Experts of a small language model.
Size: 11 layers, width 512, 189M parameters.
Below are experts of layer 8 (counted from 0) of a mixture-of-experts language model. Rows are named router (the router's row for the expert), down (a neuron's output weights, with its number) and show model dimensions 0-255. Each number is 500 + 25 x the weight over its row's rms, rounded and kept within 0 to 999. Numbers have three digits each.
After each expert's rows: a language model's description of what the expert responds to. This comes from a sample of Wikipedia text that the model never trained on.

# expert 49
router:480530494508490500520478483484518491480500477475493489467524488475478540511497480460490502495528480494487459476507509518499489533503493496516468504502483499495511517532481508467500499504531537473537489516497527490500483472477494487531454510497533528538549522493560480516481528502523521501520447498469448497512473451510495502474514515482509489543520496496521503528481516509511526505468501534466514489544477490524492484488446503590507520485484516495513511480487430481525538492532539500535525470560488489465504511508504556474544482518509543525516549508494493502549461453566475477533488510505544495477477479502533537510499497502543471502478496509452534508497489528485477530479513494463472520473457513498538492528470512500482483527519531531513540506467478517499523515559525
down0:505473484477503515525504516456491508504482454481478435538458493526520504483468490453467496514494502525485511459523526474473530542531470492513522484512521556503511474504539511551492479484537496478483468494481485502500472493489519532483505472534488528475489538490494485480459477525506508414522526463531543514507484542501460502475441482501449514554492521486527503520480455496504503513503515488527512529507537491483478477477493494498496543509489513513527520467504506509513514533519510517501520504510478523476504518514481503520525498522481490529514479513510498488527503497530484496518475447516464496531502509530522453519496533483521531515462518519475447527451457495514486488535528492501490496475526501489527477547527471474469464503537543497517507500480456534517486512499490
down1:467503484516509493508495531554540520514496525476544489473498495544520478529535523480504525510496488540428535466509527509519481486517524506473461501518516475523475509493511509475522498489525505537475491506465494490518542497496517483500489485508518456506513462486483523512465439474516557506504499462502468533513470500468484503462522531464475544541506491478510486427547485439474493507505554524518473498518504474507478513512445500496460493533482506484488459480499511502514507512552477522494505486466467506557496539551492520490515479546485520517500510493500492482481492488497534530460484495492492509493482499496531491513462529499531493525510477544560504556565469489495479507468483495498497482539498476489509499504520471446509465499549492498471502501522513501493497500459532
down2:483536474479484550505491504499519504484518537522442513515465461525503557528520464482525514523503519455482526472494544529521514505471537508510529462513456488488499527478543474552504481516496484521504521508497523468501477492504527548529500525449544507461524474480529511492488495555511525481480509451498498480536494511522521555531493520511494510493451536464521521483479471484501496487470505525535499502500484486476508492484493476472502511492489455515472519503458496527513518538531509464498513502505507501468531481472559527516511490510459431529498511506453525489527431490516520465548512515477542496487527522542483456489490518467479536535468464498475517434502503496504564510506467524523451504497460520489513472556497532518488484454505482528514555519462504496440501523491496
It responds to: Year pieces 19 and 20 and their endings, en dashes in ranges, and parentheses before converted units in weather and measurement tables.

# expert 34
router:513505561498494505518477459524517522429497476518454479494498533475527496451483455520461502501425483498466497506501536465460488515494488456493515528456528465514491545453490497530514516524478491469494509442483568512473508491484517492514481487496540475521511527464491487500512492518513517533539472526486466501439490499504489537464514518483495493505517470490460518487495539500461527485559514465462465485534457493532507477516486512534517476497484516476527521502489516498482532461519541461512486527538503559451485483505538519551505502519464471538489469549510510512456472507528513546496485492519497492489506475534490592483471487470512571505485527520474480485493460549467499517536491484497522453503491524494534493516507504473474530484503517501475520498470501499508503503471528
down0:530458536450492519529507475526477519514512502534485458466470505553442500476499466500470486525519515514541501480503536517526454445465473533468551471489497537458464500556450474519547505483496507506536488482476496532509451486476484480478532497477520499455512491499532496484498499533498487516433511508506516509551489552489527473534508523482519521495513486495509523535521476470528526484515519516565486574471494493487480444532468485528472473486491505455494498502492483464509487537499543492534487483511501482501460545533516481472498503466457512501497521474458480550485499514497489502497504489526520519452495505513505475489481508524540499508481501507502486526523516511516537501481546487503522528487523479485507521490523516511506516558523526479525485527496465509523489500518479
down1:517512490482518524499486460493492510489530487482486522547509516556512484510507510510493539498487496485504513508482533496516494505528456521501492506510493515519500548516506485496529494521560473533509519500473530498498522477554516497504484458475514506476527517458513508493509487484509503509530504526468525446492469510484492497518496495465497475466497492487531524530523501473518521462458500502463504479517515521472522492527468496527536492485538484517512496498481473518536521476512497457481509456494536487527532495515491516474539472490495499492470518502571484466461503486488520454500521525525500512522538519539470495526461491485539507522530479469533509480513488519509522488531508486456521499521528529512521539515507512494462524488456477539534544497454498526469505457507519
down2:528482499557508485520467487551474512500491488487542490453457494467527504519486533489462510510499519484466491501520513463490497500479461514508480525454501520497467507511480522479475525533492570499516530510478452493501473514448453521510499532494513479467569537467490521483488505483491498497475486534487505508471485485524499509520524547489480551543524519495502497499529478483517514489499501537526461476532516514520494484518477479492505511491534538496493490483513472560535508471517526492519539551519479498453463533497520545512503500514468509522545460476509519437489489497468441515496490507442484505518493537466501468509478469562480490484522540474513469497504511473524461484507517507494519516527517464441493538510487537499492494520491512478531495481496482514465519522506501
It responds to: Tokens inside titles and place names, such as city names (Los, Boston, Chicago), Madison, the colon in Law & Order:, and 's.

# expert 6
router:489478526520502519470503520504508530457483472521482462519474506491458508492453504520524509462473460501497517513570510511478508505525488505495495473508508517531505526512486493545533460517465504521515506481497497486505483503536460464520478475519504479500522539523493481522454451492521507516510488502487520483492477509499543494468489487497522471460489459509486482510472485474522520491474449519466500489509468521515504482476492433523525431497523525496510482489490485469486560483514507537534521504487502510492547483499495488542525473488482472519493478466472514558481467485531477513512493516501489534492469485521478532525468483437482507477488548465468478474520493492504496513497450518493538528510455518520494488504486559509487525529532512479516521482486498509480489501509526
down0:486503491459462525484547477526497520522501517493508529506498507493557498489458470516489508461479507549480491484499456514516513529444500518528484480486507512516520490502522526504544503530475505480531519503489486481536538517524539493523503520492503523545439523539511501509520498531499524499517545483530473506480475461451505561477518542524522500506464457495534513488506490524492496499505475481512519470491438514490512495499464477548524497473470495489507479489467484488503469446535531505465504493529533527520486469529486468456517504510475519500507523462454512492509503515486514510510501457464491524475528490517505454503542527517488470462519491516500469524456521512508501518495522477434465528440495500526518499550466540497494471504509481521500503530547463531450505473547494
down1:488500507500502504530484544513508477495492504464517462511491527510522482490471536501484479456509521499501458530501476497485514477473543518542467549504534510513465482450503469502465483487541512510488532500489466470489484497481519481473505517523462466519529466426555476507512484519510466531517546511471511509526491513474480475523493506508488512497502501537512511466540520494507469524506491511486539542515503457504484515507507481454510533460472484485494554502546535495492519540490494510473464519481503471545519515478489486511517509528466472479483517486478497499509465511491547458478461496454544541506481464451490502510550503491474460548500492504538487540447523555513516489530507544471516460533500504498513502497511524462474541485516540529471519511445458518498516457502527
down2:469459485513499492502505493502518494491535515513468518482479451518519489481466504469520518473487548476531521530509541482499504505514524460570497500510502477510507482504503496471528516463475462483493490485504472487510499488515520476533449482533521517480488514501501488502497529522491461494511513480531463493512483544561486492490531507527514493459496510524424531528504521512477506508545471510501506562528470516486549458474494507504557516532496489480455526566478491439484548481510488490507516558502496512479492533514539516493475482523524505538500542503521518482507533496497484522523491542462506518496492525462499506495512436530481485477532475488478517487498521496473482497509494538491505538505487454511463501497504509506492461550528501512487490461519441511440539529505493
It responds to: Possessives his, her, their, its, 's and the word after them in biographies, such as own, second, political career.

# expert 44
router:478461515478503442477483523504518489476486487492459460529489473526519509529497485495566507510473436484478491438511488531476503476552512472467497492446523545531450500494543485475507521549524489484516473507551464505535466495488538481500474532486508464465541481481533474534466500513464513530459499507504501477507513517472473471514508532547493455484499499517525512524519496520478495545514467498433520517495454513512467467467488500529510466524515546498499479525482499478492518510516552494481456474482488486509472468546505485447514501493499489480509512485496519552517476546537514510482459506496550482507501486477454527511516467498485581519469503538485492536483500460489455522514508471461521504506461503538541494534527530472470508499474490531482507530520523510481482501500495
down1:479505460511479496491463479499499502446503492523550485496510491494529477530514470518516518497537478498484540481447513507529505479498501495504476500516455513475500497485511530527549496533518494491518543486511481500563487488507496494465504476493500527439509525450483509453456508500507504468500466472479533498492499525472498476513477473440531496457475484533504429553482484529476524520507516469502507520457502492510464490499488492540516488533483483536523515491510518503495504575512504492467499494488475462476503509513495554485528536445481474487460542508509489481492510500513478493514489493498534555473507485475526556501511482533470512503509472492536483497495453460530480491529461502486476504487475532485502521500502515545499516512498490528462494482510514492482489473486503
down2:469516501519491496484530522525540492527528507492511534485495494494485482504532473476475540486489509523525510487492494496478456560501528505482469501525508541463478525510509536490499511513505495523525502490508527527507513501451540536494413499511530529494463534525535473550501487482487524476532499539539507492501491523542514514486493504538469523522483515502502511507529513539484509484498521512550501483497558458493499517508544476515521474502513543464483525489496493529464476508445468458527504507467526483451499509518500521492494516472459474528506542513502528577509493465474523499518525448485497475513488465530497526507506482493512531503484509465507526499487521466558508456453479485484485564462499535499482516487500476480497482491494513499489510492483466538549453523540495
down3:500502484495499500492519509507508481524501459520475505510490510493507501506496503539466478507486516466528517533489520450531542498503492495532469498500456482473478479485532500529539531550488548512461497507487491523487494529487495512506502480449505479511539509541480447524540522521526506545504485515520477494475525471426513511520507497541544517510454517527510492446467523444446483539490497488461508449484504514512514558470485459517490452526473498457488456519483531534498504528490517502516499483524512481465491486510514492500471462515510469462479507511487526482544533476497461513504464449546516523496503474519485531489518555499507512497540488520490515472500505515512478518450489480508507485503462497520459499488488455475491482461496518459517512514471467531461507467488478
It responds to: Titles and role words in biographies, such as University, professor, Director, Secretary, part, plus the and, as, a that precede them.

# expert 60
router:484486537479552524553525489491530531461501487498456469475487518511510531473513467491500470494466489481478479474480514482490482518544493518515515465538515474493517526489489521528515445471453528490520483459494508507450520496466488485481485525537535488505484571485535509520458471537492503522523475490514476460474491497511541482488492485527491491469500486494500475530524478491484513531515525507447493497550456537552481488480441550513528515549532504465491486490495496499450505527479493479519481508563482457488456454536519485503493496471501452531508476513469508488516481520555522498548517490482518467508490449444513536510517454508502498513526528495461542471522539500502516504494494499476510471507520498492520493484504497521450494510478503462520482513474533469541468520473502
down0:468515468511498488497523508469494513544516486481541483473534479495513487507518468525517511498503496459515505532499538484509463474499493517491522469505479523545517487542440523490542512508478517509489526502480474539513470489493514541558537522500493493469500522509504510492507485471490477489530508486491493521522438531541437495471493482467544483500515479508523507517529487537501495554533475475494535495487517474490451492500442511504507487464539517542526541450540519530524455496510484502556510481533502488501562510529520487569515510472512495503514522494457522517464486474526543499518499452469479509520467515522467502488557479531504493488487456462497481528503542477458466506490486492518521501496539494488528479520532518522499489444528512488501511484527514472484499502541496
down1:511474541514472515496490510531487528512486548536497505560481524501498493493525550522498486565502505533501538513512526533505459528494497486469478487501473531475532541508514522473452503519483490479461477486473450515530508525556494543534459461520532487504496516502506521517553493498535535509523496506518459483531520469476496513517459514502473527467517498532464553481509538536514459505477507470526464526509520528510493474490544501487542475506479513514489535486504501492527510532489512503489541486497468544468500525489515514500524540509523501461472529485509507542520506492492548468486506505501504499499465520531462498486502473513536508453455475516491508526471516447469539522575505491515516489503465540501477479536503499495561538497529498477519465477538508523496492464484498
down2:455467531484469475504529500515505469459504495497459499518521508521511514475493493531509562530506500493516493479467479491536468477513528562521484522493503509535512530508481564509509466506526501502494492503513452458479507475493485518453472497515462456509494491492508500485483511511504486512553515491513442500477490449546451513506491473529477496520490536473447487507479480478472513475503533534522536519479482566499506522489494516538481517504497512488496529499504511505473469522503531506504477530459509503507452459492508493528452503469523518529484488506463521526529457472485514478478519513530489525555463504482473519490480539496536533473467469529516505503501541498524457488501456528466508487476454568525498499529513504495477491537538539521490485489489554464523504494500517
It responds to: Common English first names like John, William, George, parts of royal and papal names, and separators like |, -, =.

# expert 36
router:489516477522499474516542497486482455486524503479505484531473519485507520465463476561511472491497470490495539541550562521519533500514493545502512534530533547522506539474477554541520537481532497551498478518529480517555484477526509497478493493494538525466531486456490482549493470534477536529519516495511532509470486463496544492459487491504477511521477487500456507531506512485543483492525462543466483474487477476497511443485519474541489484490505513487536487518482517510480546490526527523512497558544505461464543496495488529488529461491495525552528509529482514504473522525538481499541510469553528470502490496531513553496533513505500475462511513467428511474539486520480502500494493476480546457479504517493528502472499521483466474518490516512505495538486520505523498491530508
down0:507507505493466479499504519509502505508520502473491488513493482479547491444528511525486523497509534542513519560545515444533494525503470497466510490529555496475486483492504501532473462515484480465521495472520527467507492527511502470505487490488475514494482514504520448461480494510482495475555541521500493509503532486491505492457472464546482481490475505482472496524519494527483517482493481518490455516505532470524504503477544509521549472497492516482506503482489508492484475481473490466535460495553468482492546463502503507544475488505504476525455512488508505466531514484491527531498451473513499487510471482485497562555498515524525496485515489470492478494520493515487518501491469485513466486484515491529540472523494496520494519464474497484475442506469521462492494488463488
down1:518510504465478497498430515504489540478520539511525506535484457473492486468481508489505497503461515512487529547508536490475472500488502522499510480505468462494515477417556480505498500526461534481494502478463499528494475489470471475471472538495504515469462487510468517525538500495476471507482525479518502521476506510467523514508447506442530473479531518513524510538493479514473482510486493545540516460483492500522503484480496489486494517485505502500529477489504473495509460503497484512514528477504497481487473448536500491523482531490488464490493539536519509490521470434507518509477504515475502537525564507491522500496479462445480514496481556514535513541476526520462498475511499495489515475508514532495504521532518514526525506488514489477522483513517527528488463527480529
down2:498535527550500509491491480493548515523535512505552492510471445479457496487500446529491535487469524521504486465463500461490545516474469512530569526505504481507480496501476445536493499517507480475540492487494537494534512523497483556464508447512503480534522530508516496505547520531482510489452484496491506526484496506467497491476533487534515508459518452485565513483473515509515497499527536481522521482500536472527478523475516480507487491496463513511469502515493526517541535535479501497513522519500525548537500473490521479512534528529488513467506488484465473513493458503460491493513481498507493521554527474519485539536460506481513504494537521489538513465528500487471487465490484502484552507444520549512500492494529523461518544463509510506460469518531514521583515427526501
It responds to: Bare space tokens before numbers in tables and lists, plus unit and currency symbols like $, £, °, and road words like Route.

# expert 51
router:501471535500507500473500498520506503509520516512500424525466494504547546495530515477472460464442514484537499465515524518484503525503526498508504478499503481499510500522505534531515458509494519515520486471509482503460495499484516510504431503495536499547533489513497506482527504516481502534521485505435480484500510478496470544527470483487456489460509507516514491518496475533498503503513456522454477504519496542529521493501490521496504496489500464492506440511514506506484500491498490418515505506509493473542468502531486487513486470486484468479561497475511495487532560548559498532532494475529518480563488503477499529518512534508512513487487536507497483497521456499498507506504497491474566471526473520499526514480521529490471463536478495463495483488497503510512502478528512
down0:492467497515483501492499581538511497547506497528502546473550534521480479512521498487508504479543487521464510481504521471483485526503498494506500521456502525445507513524460471520554466533496496508511496487459543457507514504503519455512495505487537517515504514491507513461511548472528491580467504498489465536495520506498479498518505521475514461478530474511506496504463558489485477487497491560531486510521501523505533494489522497477519512490457503496535487481443477501452533459455513520510516474491477444455477503488512502517437479515508498514538520495511481500544495495531452564481553472478490507550511519491440481486451495479487530497469491480572506531502475489508480497480524515514512476474493542487500435480517515519517519501486476506517514497564487524506526504490505
down1:504479523527482542497452483433517505425481506508522530497498515485477506499507530511493522513496498517499469462517516485519502449499500488480525518476488477492503459538508486525536558495520444481495490517508510494516508528511487508506529506524509501504462502504458437486469490504495467509511505523525535475492467509513471488523487492500447478514497491505470433469480537525486514537541499450506490499522499480502513498485500475499496486450514486562499511479544506545504487545495501513544473478488485508473450499492488476508502524499504491497489472485498507514474538506470523496470485474491479507493512522489507488514520507499521491430486489538515505520520510526487480550489482524516500547495504496505499501550487501501505499481494490557462512460494515475531483452507503
down2:474535555485533485444506533506464453503491489515502483485518511510488504496470495510522436537503504507515456523507496471485462486478477501536515508529503500502476521476481497476487487506491466502503473503513472495493512492471511513531491496459452485508525462503463477556515430490525467458491489497493508465475522534472514559524511510523477510515458517458499480468472510520495494526527523484474497519501496502488506480523523515504520514464518502483532503470509563516498510509526479451541526493507535500515470515466443533493548482487494575557484537501496522513510512505476488498480533538503507493526477484518576467516524482507544515486498483538516500498498478470487501516483507515463505527505515490489479461493503548513451508482476524467553474494479519502487488508559510
It responds to: Spaces, colons and field labels in infoboxes and tables, such as Website, Born, Coordinates, Suborder:, before dates and years.

# expert 29
router:493508517505548495503545494496512487472464479509487485496489556490499512482524502506504480501475501467489475485514505509466525518517457443478521507519535446489481500486517513531506501468505506482508512469516577470520509482497536522504527537487495471536497535470546515497522454496481532544476527486495451514459481443498487508473505468513514495535556484516499498484483534518476515487507465495465511495510500498509434484486488477515510450516521479478517473534494474468522541534478549520502516524520496427493520487496505475512504450492498494491533474485495502500452459496518474508519488482507497507479457494501497514487528484469519510533483550531495509484539464484467461503465522504492527443538479470480524513497488508498475497499507521471486513496534502510517489465500545
down1:508526496504491510545494483490498462510496530492462495488510511484526512524480509491535523508516517520502510496459458508460491496496478496533467546510509525512504492526515504470506507463528532548488509478496502477556518469512481478527529493571502498495537495469500516487513503536507498483533493514500524473452521486441547555522504534508447497508519496481489538533564497513501548485532490523502450505504480471513482510506515472493513472496544526513469513486455492521538535506527476526471456508504472474475492537533482504502514496502511490501472503529481513542526484541499498496489523518503473495506506496526489534487496516523484489513545493506513556522509467490519533541478513489517549492474488449513555536476514452495528487489506469519533487531456499520484489507508503
down2:507461475494518479501510484481531491474488507528511533508515526498523529504507523470503490519525502582520530487513464536485505502498511509507494503523456505535521533500517485477521524536498530481519489516484521510499474491469505507492499521511540544532506525467560529469493482551479428541471512500494497502532525511448525498504491525502495519514515507517499526517469472493466483508514502527489461464458472505449521497527497488537509535552474503442485512496542503484502523490483477486475512508493498524481465488504522495503512499529528517502521475507488510524498510501515506520484498471501483525533506494537514503511549527499491536481502495531469466490479489482530533513482455457509490508528456504508549515512522505513517503511494475510491527514476534532484468485463449
down3:512486520491507472526502526475518460503537485486498474503462485445459494485493476497448561524521469580515478512473465471520513511511539526500481518528518531519538510520485505495462590518495480530484470509508464537456535518449529493546536469467469514524486518503502462454523516523497502514524505505494472480464460452518537475506468491477495500483536499508522486500541527488480525491488494474462496534522489511510486490505466511504536485485500498511479517506512482489491506487485494473493488491509510519506534501464519502483559501516504472483461470501499494532490542499494490503546484528539527495475519559535518536512496497467492512499519504500525517519493529508532544470513504507496501484499487513493489447534530464510521540520503452506548501497505533519541493494500456
It responds to: Prepositions, articles and transitive verbs in running prose just before their object, such as of, with, contains, took, using.

# expert 17
router:495500549519512546518467501476476531465499470520491454506461471506527523475497482502540512474463533500458540508538493509501485516509504497526464555495524491524517514471524474504503546526457495531537530486463490480512470518497482497487526510508536482494509495478538451515492492539476482526472522505499480496452479499461479472517500506483504506491529466502501495461525542514497482558529448512429498478494476496548503487501491493494522508473503500528539457501539463456507538543520476471481535544524465473500487531481547486491492431516490482514531498515464485515478468511528508507523491458498474513508490507493504548504498455487543546501465525506469497479528507494543482510467518534471504539525536515519553519498484516506452506493475522497457490474484526500515510502498494
down0:561498509526478489485545494478508513491511529475498509524489528477472482491495503479525530517547499485487527526469520532511484490498485493527463501538472490511477540540524441476520474442486475486507535479517504541486507528453535533509508499513470466516495459512455537517511524482465505549514502531509495506485474504486507512468549457520443480493495486500470511537492480499484500543456492516479481507495528522494492491499495537521524511537501498486520482513459480465467481468497496436468488514467493482515473523495514514452448474518476484502511530460483538516494479528512499486514502513504501489486521466482493503488508531504512465521533535482539475524550508476460540486550513481527489499481497508506484465509482538493490482516521468530545465505472526505485491527495523
down1:492562491479510498487498498454512457505501468517529504489472477490468459494501464557483512481480505490511523536497533541506480485469522512501509526461495484477504476488533510478509508549514514473511500493508480507498533495517432531504521481469498522485529488474541457487470558481494488485486487503483501501499511490500537488507486499492491523481502467468470507498494498488479485506520503500502495489459527510544466516518488487528540565512467514511545497502538509502465464458498450487450489504471494465520516481450513508484481498529538490492513481487469512516545520485477497457516494479495500493511448429485493525505512493510481504496549529523489508496507530511495454500479512480469492517443510552503512508512481509480513497506502488530501474515486522517505456495500480
down2:509503471451503536482518507536513490532523484494500491511492493497503498511492538487520493473527509505530511476484527516497450481528505506515496512524476476513477472527474475522481473498546525481484495466521518495450519502503531491451526521513500510466509480514543465539491512535518492532481513484523484527504462513487497526489469479506492470498519536525514460489495527492455483482476419529468491480477521478500499513499464580501494429511517511542450504473464497506518536539481485544510538509521517495489482505486514523492479539506529470497547482509524491472489519517483464475499509497523502475497490489505490479485519511485485499499504484504481503485452478447551488488407512472504482506492532514550489548486464476505474489528501504537506515493494511509493500513510521
It responds to: Head nouns and final suffix pieces of names and media words, such as album, series, Museum, Church, interview, Entertainment Weekly.

# expert 28
router:554500473429488526502498508476505577512501464513499480490502509471515525471503508520514459502525459514476470494517536496468485516508535486473488520515537504527516502495503484521521513551518525551536510489526530491508494523504494434502474521483512481480541560473525506469460523508479477480504505494502509513501513483497526514496495451522488501461499521491520530510509497463482493481480481503447512484502457436517509447475457487508496445542558531485512459567520490525469492519548517518475471498558473489477493475493537530478521497537497509487580511505482480473498496536567496519537521472481482498516481499536513533481496489471477512468443486505518487546530510521512462515495484489519499462521486477522495503514493529471466516474456456477536518533505478537510523510494523
down0:511508520518474487502475485535449459497493518508502496495497516520490516511516501473539488512458447491504503514484490443495512532511483494515470505480507493540492475492509540486491485490497537526504492508470529484524525470494511491497500494497543491512531515504551506521498498575518477495504469502472511536476467545491493472450520511514510513452515508511498508513521512518487466492458527477444509510501480521462494467484483552513475524472528483519493504488470469490494525464515487502509552518520459509501468522500480476478507532488492532498508488514501507484503485486496514496504500477565514499488510500484491450468517514501462495519512480488515496497494495538487487504510506470518502514508504534540508520498507521509492491521484482537465489512505451500476542531513537
down1:478471475529513501491530464490459479489531506505509516504504485517509542494505504450528527481499490494465535457528490544500503484490514508501472521463491522519481508501562527480476468480463453483547533494523485474495476486509476527487503514511488539481505544499494532492505489497471497526495490495478414474486525468508482512461494514526483535532489493489461525489499502524492521472514477509513497515567482528541518494507496522461492516496492473503454504504491523483524510487469508516500533452519498489487466504506513488508494515508492498537507446589482490456514512525450501484488462550479510487507493509552496485535512506514534532506530515488528485467535460482513521514481548503505516464499522486474489479533527486540453487494528481544502515538513468487492455533484499
down2:526502523497531515484502521475521506456508510477535508511523493483500488521515490490522519484472490511456574484477536478497476525486465543487463477483473515494500518470481473496479523484477493483495493488491509544510479511527534519513513483516489488478508518479486530448532528527513497545478502456491460524506505501526510473472516530507580527518494481474478478497482484468473492532492528511466517457494506540459499521508459528524524518493540480482487462535522506548559512535490501463485575554496515532508509485476530509494525489515541534499480552493518458503517499496527490509510503523462462453467503556472516515499520470494554512471500510466548475508506435516500491473475531483512457509486462500509512505538493487517473518517529492517503499497492547499519521503525484
It responds to: Separators in lists, tables and dates, such as line breaks, pipes, dashes, colons, and day numbers like June 10.

# expert 22
router:516500499510508533520516509508536526497480484508476471496493491465561505473481495501526484474460507487510519484530530498511547472520500514491490511497534500472506510486513465539456524487505499490507505484519517503550503530491501491511509503498525516478558533477540512470501493480519533551502504526509516511480489453457459519526507488514491500558542526531509488518554488490488498493525492479479494489513494505543428515511536477483545481522473552506554482531497515438483544508514526482476464506521514455515478522499514548500541508494517495508539514511504546517495454510531480529484507507533502484499536505516482512513499494476482543531491488497463513485500512494505519541520538541455541485518507474456514494477457514506437518495505472485505530503471513506483480484511507
down0:462498465491504512470509497520451412490535493504506454467528483465474488536529487520484513475517527494489534525472476540488509549499504521502461471492499510491487469483486500496537549508498515532544509543519580498515477490524491495540495508469504467532487473483535514479515487492572508436484541522504540465512513457472480483496459459517506507540556505526523454511467518495470498520523512470488493480521545521493504533469497500545543547446508500560484529497491509507489519516495493507520487495535500523535507479464500500507498487466518466521490478474489432500473487509472472523533500483456519492478490521465478466513502537516509484456519505468517439522561485500543478507477474500520473460481460477553476525498514499497488510471502513523502498492464493556517484494477471
down1:463528498514516467504490488502507529489528513497522504538473518501473534541546484447498544537523522485535511495535469488517495438521535508521463524481480539498522485490476470519529452517508523483511521489509508506497486505513481482460538486515507470512516535494542521494468484496515536457498513521480476518495487538495507496505457496467452495504533486515535471473523498469498527516510493566483510498517517510499482503495507512491553483508539493523548482494488466480525542495488460535527480509515475495498514476527466522486482476522437483531467473481477516519513516533560492468498535503461482484508526515531467474492514488523521507534486473507520489523453488518520462501510519491500508529502478482531469495506511516495467510475465510513526507434524517475501467485497511
down2:490482489488504481481483494510544489489461507492500474458478513503468481462498464510517484519514503474532476526504467528501520529444477536463492467490484517495439528526466487492515499516532506511478505495526567475451505505517518520506467466520520470503523522502496496506453513511486517481506506489561510499488473516507531510500501491532545444491501473513498451520489441543472481512511489489515530515501524439522483428508526507490509492467463525499505508492459500506501454481481483503499498539503490477507518523477516493557472462501510505476546477530519511518501506493511464545550490489512500476433529479507486511499466468498509513472505459490506463519492485531465565486554514513520511502488492438510525477462514514486473546475533459507508477530443502547490494475513496
It responds to: Quantifier and existential words (all, some, most, many, other, there), and the name piece Al starting Alternative or Albright.

# expert 32
router:502477541475505501495487516498502519467520488479445486456470481532544511477471499507505482498465500505503504482544475529488482545516515513519486481491494522518506490469513542513475549514511506549530517496518516473538484540492486468473498507470501510470551495516483499504506455545507517518476486528493440520496460503514499477498499504495540502505504515540526523515528504499471506503493468512480497469478454528558513512492479542511485479483491521537533492559497473506518537552473492466469515497533492481491500540517493475452552476507534513521515472534504475535474485477553517504490481461487532483510473475521482523506541475480475566507482548481497514509488523515531451508459465540525505504530483525522554530499522501540497490511484511467513509493477482520513487475506512
down0:542480490499482520482538563488499500512472552531520510554506477482490498501506478459506478499507511492496498500538520464506554518468534509494538503510528482529527481466524529436522515497442494497541513515529554525470553467508520518537474532471519506489488502454498513479468467481525501532510485475513528463488485526450466510499519480503500512500478457470455514491495506492511532503530473494487453487499435482486522493492486492488439556524480504489486487525534485491454497509477490487527466522440514472491532494484523516472478493521506478451475526490502490468507519502499511490504504499487455477486475526473486487475481496505478486475495482458476454512474528485461542510497495504508494486482534486524489496527487484516510514500511508451505502474489448506530492519456521
down1:462464502488452504493486479514482479533476456479479503479500476515480502465503504470488588501514525495483519559495491528482520522512490482481459511490512509530520516508501562537483482591503475492501483485499468516518471502486502537516471532534530450449496528503455494553510526489513501513457523496513485502519524505490462486492534490471488477506481482478504501469498470482522548477526544531504498498497498470470481504522486502494531487442484483495489493480476467495493541503489502524490522454485477487481497509466487521483525478463493504524475501485504508501463496476485514475522473537474514500558494512498484514480447467503516509489488485484528494530462491517531500506467536484488489505463523445521526434457489493488493488532513526531497497528468498499502493474481507
down2:487515497555512518571474454503451521521520528511516530525521476516485460497452505463516479483495471492544481558487472484494482546468488505502502473467448498527498517459539489519528486518508486504474451521522466498502482507512514494529523493472491517473502511523490511472486497532493518488507451477493500477485496530548524498515522498521519451468517480546518495519469508508510498518500550480578489505514503547496543456474518500515522489496492481520496487511476525509503480469484532518526515520542471505471477514485524488481514572512490461454499463482504504502479499493500543515471520517522487496514539537498485461473463478516494486550536502491466487524495500506495499532494459520482564481469515531553483505503497501507516530484485448458518472471502487504513493516528508
It responds to: Noun endings and head nouns after a determiner, often before of, such as time, days, death, period, -ation, -ions, -ities.

# expert 58
router:495539548511508474496524483504490473477497446498546505498488513465489498476506476528511504483472471471491498495468481475472502514532492482479506498510521503455498529509483468522489477487482537514491501485483515475490507485491486479485531482480504493499510518491563489513510434547532530517502474500472533509475486485505466510533508523461539488515527497513505499519508470503509544505520527518470532485516528491497460451479504508532516497491507527510516489523466498476498528469514514483535501481495529500502468508539513549500508478483455514516510494457491475513497505475520482555546506463526476476514480504494519591504536490430481515529484550498475498479520481484488479533490520503488515444525513506504507547472503528490463532535496531507482490465493490519481540525534483
down0:502504482482508520482469483517489456532493518458510498484514502457509484505495508510509500494479462499486520476470493479506458436516523454481489500454495508463470495507514528536499499540512478482490535472492511527496504517540491495488482467498494467501545523473520540555506523513521482531462507480472463495466502467488515514482484486456500503521491492535512532529507532494532473510510508496443496458495466498498530541500483492465502486488543513497461465455507485533520473527475423509538503477515526534504531500531485469483476504496522526524469572496480510497517443454493541515529504499459526529466499543542500536491473473470484450458530496519493525501522506498499458465460468495517493479478494541531567536505488500528524524506478461491547503545543484496473448512511457
down1:501487501503521552458504480498509496501507498505509521523452480564487487491535482496509560518576506488510495497532513560540501515526494516489495476488485494502461474492545511469494516486506494557482502498456500522464415513490488501509494519500541502455515530518511466490544500488523473472505547499506478512524468460504482499502503491527510498492495521479455452503481456510514504492463502502474523524498532497516485501491501521483505494465479505502516465457466483460476502505477532502516505525493511531544517461522486479456511495523489490494519503486504524514530511514553500485538542489421505498533540471502475462510509487470515482523532504431501488527485506465526512491458498467516473502466513499496479494486501533565557516531526508467487535510516511536523472485503509
down2:505502548480539526493475484491464507478490488497524548518444507474450517516458480470514503470529521471514476499513485464452456485486433540485495556531501509521468522509524524510498526491516499483508474491512495509511504468483492476495465469469497558490510507503511501504490510510504478494508462463551492534463476512495521501523485485517502500523483500442492515505510485545536465485534498505500500519494505521531495535463497495526508524499604498507487536515503501479506484510472481499541468488507537494531494563511500528540500515509472505509511486514546469473531479486491483539537478478511522488475483474543474509532506514513495517488512479490459479482492474490505463470499474486519461519477479533490500487493538504535498490515495480539500497439521475516455528510510463
It responds to: Middle and final pieces of place names and US states or countries, such as Portadown, Uttarakhand, -burg, -shire, California, York.